From a checkpoint of a small mixture-of-experts model trained on Wikipedia: 48 GeGLU neurons an expert, 8 picks a token.
Below are experts of layer 3 (counted from 0) of a mixture-of-experts language model. Rows are named gate (a neuron's input weights, with its number), up (a neuron's input weights, with its number), down (a neuron's output weights, with its number) and show model dimensions 64-127. Each number is 500 + 25 x the weight over its row's rms, rounded and kept within 0 to 999. Numbers have three digits each.
Before each expert's rows: "gets" lists some tokens that make up at least twice as much of what it gets as of all text; "comes before" lists some tokens at least twice as common just after its tokens as in all text. This comes from a sample of Wikipedia text that the model never trained on. Tokens count by the router's weight.

# expert 63
gets: "\n", ")\n", ".\n", "-", ";\n", " \""
comes before: "-", "|", "   ", "Representing", "S", "     "
gate0:479488468536507493515488483480545517498505502538515533532460477528521491502472482505512526508546508499498499475469474522514508492473509521459455475479516499537546499492500516511480494492535515
up0:508486448544530499521478484465524488495467474551519528542480506506495494524487491508498530520557540497507494504481485499524524475492510522462477464515513459513520488502519510502475502503489531
down0:498493495532513522557524484521481537523509465437511496519464555515503517515529499476500498499472465555527493518479529526501470495505487494491500493518501491512477496469435481509474452516496497

# expert 124
gets: " In", " was", " with", " in", " at", " played"
comes before: " the", " a", " in", " by", " to", " his"
gate0:532500502526497467493499468514497544506474475456535496494532486440481464508519482497548499471516521430536440520531479484493508474457526516510542493513435477489513470465505474503487506518487496
up0:494499485537517472487529482514487532485477479427506480514501506469464525490536464500501509453488510454503466496516479494516489503470513494528520492534444487514502475470470478478497500499501454
down0:515501502497541542524500476532475532512445476508504460523433554520457512508436469482493513508508534528484527499532496463506502526484496497523439469498516500474504491485528503533525511450479480

# expert 117
gets: " to", " had", " be", " been", " with", " were"
comes before: " the", " a", " to", " by", " in", " been"
gate0:501515496497477512493488527511499530476534522513501493507496473521503462522468495533508490500493499494473517508481475527472529538508521480519525521519517499497487486536518508524514532485479470
up0:468471483519504493471534506492507499524466492510469516510483532496498520465518537488486484499499486506523503473526557489526460466483481481479490503483489509487525516483492491495509469509506505
down0:493503499521536507497496529508520509471489521488520431473527549490496457520452465538483545485526436485481515491491480462502455470473532459523531529509496478499517514507518540512494485523510491

# expert 99
gets: " November", " December", " October", " September", " August", " July"
comes before: " ", " |", ";", " |\n", "00", " Olympics"
gate0:522473474480496492490485490428519540484454492505525525483480474462493465500515527509490503514493502509505489527483531466459506532522447489468449485494470489516505492536477464519477516460478529
up0:539466500469491494492472496436494527467483480490530542490484468474484467492520525503504536523482525506532491524499531465470509524529460506482468479476489484513506479537493505512476528454491556
down0:479530493477547508510531489524487461511529488484506487454525540511515474504496475488470498499490512498490526492480462500520478482508563522529558482495520497458476500523528490471541495495531480

# expert 109
gets: " |\n", "\n", ".\n", ")\n", " E", "\"\n"
comes before: "|", "-", "The", "|---|---|---|\n", "|---|---|---|---|---|---|\n", "|---|---|---|---|\n"
gate0:497493482517497486443514509492493535488497505495485530511498476460513483491513554535510462486513453486481537511484484492482505522481504486488531516510494511510512542471517515548516539494478515
up0:490497467515513483529512520502484510484532510516547532495492511504457509509548495534525501540520548495488535482514508528459475466478457503492513547538474519490494443508516504494521478488487505
down0:520471463524483457471552515530510506523430508457461512489533516519540503491456517522534495489483526444449519523530506520487470525489490486480537494489527501528453503502509490522457494494471497

# expert 43
gets: " ", ".", " .", "000", "00", " +"
comes before: "0", "1", "2", "3", "6", "4"
gate0:478544510505501530478526510529532507489514552472483472528500450491487463507504482514512469484540482469472512517483480507450490559475480481519533534538465480540544541454484518521482532476497522
up0:481523511505538550495470498466496463493495539532538505504477522499496466517525476473504502498544509483486486518508492489480524537506500491507512504490477511532554539486474470514476548517513518
down0:515515531510484519496513527488515448491534499537516536472517520502491494499484490522477518522515524446460524539537535504487486510508495507516555493519515465464492504489495480515493465463549514

# expert 69
gets: " W", " March", " September", "th", ".\n\n", " May"
comes before: " ", "==", " century", " States", ".S", "ines"
gate0:494490508517532503455470503544452495512517509507485504465473516515489534516546479505497523501476532493509483511512530524530528491468518484510481480529492519480557505514495484551453530470467518
up0:510493504526526504466471504536462467515514518528472522441491517516505529517542488507502526524474529489495492529510525522534530477467510497522456493532486512485528500506492465558462533463482498
down0:477491496488486507498498471493544483487501498518491492536494494457464479507484502465508487494514525535548477449474459491513468511479512502475472484495498507535520494451505497490538466527528503

# expert 48
gets: " as", " before", " after", " from", " in", " until"
comes before: " the", " a", " to", " his", " of", " her"
gate0:495510501502493473482512578451502476507461503500515537479468505511483470508460486498520479531487443463488507463481497505497481497490515520448468541546540535466513492509469493488491519523478529
up0:500521505447505515494506459509518544488520489511463512511531477475526529505528503512465522467499526545486507543479490522482501499503474495518542503464465447516506491506526513528507501486486460
down0:523526431472462512445518497516515508493475502465491468533547504532534477485524444528517499511511491475499491528486474508486524541498536484506486496488485507523500492503483459489489504486516534